Weights of a small mixture-of-experts language model, trained from scratch on English Wikipedia.
Experts: 64 GeGLU neurons an expert, a softmax router.
Below are experts of layer 3 (counted from 0) of a mixture-of-experts language model. Rows are named router (the router's row for the expert), gate (a neuron's input weights, with its number), up (a neuron's input weights, with its number) and show model dimensions 0-95. Each number is 500 + 50 x the weight over its row's rms, rounded and kept within 0 to 999. Numbers have three digits each.
After each expert's rows: a language model's description of what the expert responds to. This comes from a sample of Wikipedia text that the model never trained on.

# expert 2
router:515496498453513491482487482551479674478541503444488377570625432580558508538548480489441423577506537552459483502438554490429483458528411479476426512487494393448616400551492423490481515535521587509462484569499506570525476403452530553486513453480479466458446421512461498535538519460537391553
gate0:389494539496476485549534565547523542513438410538477552423582534447569540513516460508501523426460449466541508450511486531544447539444535434464512450542505502446571395426510519453520486448424540573574406556509535544524635476521509543530479499489511502543471417476575541521457566662512551466
up0:547538485491522505516512529488540510493528545439443582551535543557477434489515463486414477553562517504438493467410550436535588484492429476520428579511516400503471510465451493561485502548481534381457531477451536489548373454492439498423466419438550509514506517567505419494497528353531507536
Description: Nouns in section headings and infobox field labels, such as Academic career, Location, Coordinates, Scientific classification, Physical characteristics.

# expert 0
router:522478484379512434459519370486448559393481463445448517559464483519561591485524398513441440541446522513444460575461553478431518437545503529456523535405530466482514468504495494450482590494544591486477465608471490619508480450479522454438552497497484488513491533493487521593598534521645455494
gate0:570524481482472470459518519498421445405535549526465530604515446575535482438462401566560500591350474540559558494494467489531594504497374506551526420506531443431417467495435473514550440532567521490460457507472423569535490521474468502483456517473478513535424609536527449563491476379548475520
up0:417555495443525478467388506494564535491481512505506429517388540426528621511622470467492526481560558482524570449510575432422449610570588438486516420536465570446569468458503477495424477509382500507524487510495521447493499434538420464590494449596488506516601507535470530437545436492488520617
Description: First fragments of words split into pieces, plus there, we, It; e.g. "we" in week, "spe" in spelled, "km" in km2.

# expert 29
router:536508435477447556603577412500439521406458440501522366574512479583539542501479508561432439501466521446486482532498509432459559460487479494522502524421502539597552392506564453496511614446554571513513508487479474533581503487470509398428557508527474442443486439570600529467594574519536526499
gate0:510406504505517580523550517473456450503492517490602555438584476522464519384538492457419399477486446521494550477432417537499506532487526556515492616513486500447507470524532562465495505523489524537578463527556500457565503452555465478480475591473550482589409433559514526505543530496554515466
up0:480504501543519435430470573520554640493491476445391416567399501517501448527442465555533582487439451450459479459537590502546430537473421464494500479479538456531504394499552508522415518467558461505527436434436536487388434521405541524507481420532428537435544586516541488506448481496465482564
Description: Letter f inside or ending names (Aðalsteinsfóstri, Enfinger, Urshifu), surname or compound endings like ler, sky, heim, maker, and pipe separators in tables.

# expert 32
router:546405441460526518509499447530470528453408478473415464527491503547539557565578406594505523498475548565525434513477411451543506499527529495480491514494511516564485481550579457510500519517534410450450536557441425555571490451517537548491496523450476458458491435469526524544513519463593422529
gate0:469488474501637483596560494563518504512455404466546514504522550612576500541396488461515483625549464591493495536521433586438441506600474484598503403528523492512429556465471527453411453502467562544405473468462447534569478469479524528388488522529509567475503506475569611511504470465538456452
up0:522405559568508487407524458449552450441515627522511492467505436374502532438528484464518514464450560434539505447418569431572517538425520518423489493557538492478545389549522470541593530483554496498515482507458526467468565569483453486611555542475490461476462563554359470507460483578472481557
Description: Short inner word pieces, especially g in Demographics, plus ric in Agriculture, ou, pec, and relative pronouns which and who.

# expert 36
router:469441467443497567530541421507471547406569445525500509526605562553554563459524456530531507557471563467420437501468549522485431421527454481588430591358459427521530450588543460505446473528499482400477460491442473500518509509424564405483555536478497490520452527542497523477550594452563519550
gate0:474524498438498508462541454454530483481607485510580499483501587454584567446504462474525491502421563425452456580521520485472400578466511568556485492443454449482555464517500387465494441479506511378561604526522483489560452514504526442452470433366538522410545586459562548520473507525511548486
up0:411517479466488498466515415408559553521598495477610567515518584453532573463484446475509446544450522409482441610542506511531427542449492540492452489499519467546575515517525436482461423485519492433506592572525528475539501566508530477491514416367476508423547560491549601476509473453484541450
Description: The suffix ly as in roughly, percent signs after census figures, table pipes, and name pieces like adi in Canadian.

# expert 58
router:495547516523519617550569489515419615531468488435500481525504442519491544473529471530498488553469449490455460562506490500528485430464450503483495541465451424505487484501513431545453540473491478471375431602523491583561542446484575519492530652467451418417504454570524585521572522506575450464
gate0:514443527524551433474464477464561532487509591451523502502501527461447525537432457515585530534507458566579481464498534504522435441497508543544499501537421542522539535469440474455478475503453478494532500530464482593356530477507547507508439578505465468469530508551416494538570523355541481399
up0:503410493484492494454498414414508497542450540463494493628419552489517467527606495524527538550551492511492582547538463454505438511455593534537455472537459507439503510508524471444468562453376578515601557485477519451448526551532473494503481471414460505518481396379615574463476505427540491538
Description: General nouns like name, use, order, form, area, model, often in phrases like trade name or in order, plus = in headings.

# expert 10
router:433500497507533515547508522563553584463389427481523490542612481529596546475556428436503463551530589407473487494500485408492466473461464520430496533500500496487563503492513441488411531490512531403400543621525434471520553541529518473505476564515475490477465421509494543476556512435511499508
gate0:419510464430522468397503585509512487457451488513564579469558470541543485521437477523478487522485524488511496471477466522481415479510438517520508547466518521559465543511529487494373548496582534644421450416518460410499501452556496540580540562467503589492462374490529492610474498584503554518
up0:626411497571474512511517584470428507490497483508554444523522615472422632582452451500444442445535473575473540544391529564460470513482470486465595545490520536546408570552530510606442477566469564493509473522530538516554468559464530538557551510461455501441458548477430542487478534472517511517
Description: Inner syllable pieces of long or rare words, often after di or e, such as di-oph-antine, di-aph-ragm, asp-iri-n, ten-ement-s.

# expert 13
router:437445495361505587575460514527574577399430511434486431529618466560472485521515522450534511558490598414515504546478469459498523385527429462556522512493424455484533446507557471567411586487472620482462498524423403540485522555508497486481558568460508381384574479574501528493542530484549451533
gate0:515485558547548557484528551449466548501556411440473554571452500490511539428425488506595516458513550519480451464489461487380478555454467420375574500513477446504488583524439562513424585534539552594412422512499565491463435500599495481580429546609567520432482577541544442520497479439503556526
up0:454471485614528525597442536508524459491515550590482607526554525544478557507576465549531498510477542502468509529476459486410571598532380524458520497455478441534472532470608574550443544552510520425496571621521538446504483475482428428518514487530606566545521478458490497609548506416551484500
Description: Middle and final pieces of surnames and place names, often in tables, such as -le in Gerstle, -ford, -ley, Ply-m-outh, Bamber-ger.

# expert 14
router:455444431432463573546447417527563521434477449461499511564538438530471490524516481482474453554459549524489466575454513508472453407577424545522468531385508436453460453511587501485359515377513506534424421523476470545515534513419547489506598491424465519474534455514517478446527537476524439448
gate0:498487419530475498434486446551505470556508446530494556563500501505485596501606513547434484508439499532464529498518524604507548543497472399372561466512586357478589528559522468433401523371472542420430452472434471532441421502552497487527380565553531419427507552442508471478466499525422484522
up0:425569540449620512450530540525574556495535512452462561415405573520497510491430376513539529536498539537534506530526488492486440525440495442480487526550438624523422475499486463498469483572470453418476518524548530474529463464571481505479510474545533480442478532494523446612540427479549506428
Description: Mid-word syllables in non-English names and words, mostly Spanish, Slavic and Hungarian, such as López, Cerro, Sofia, Christophe.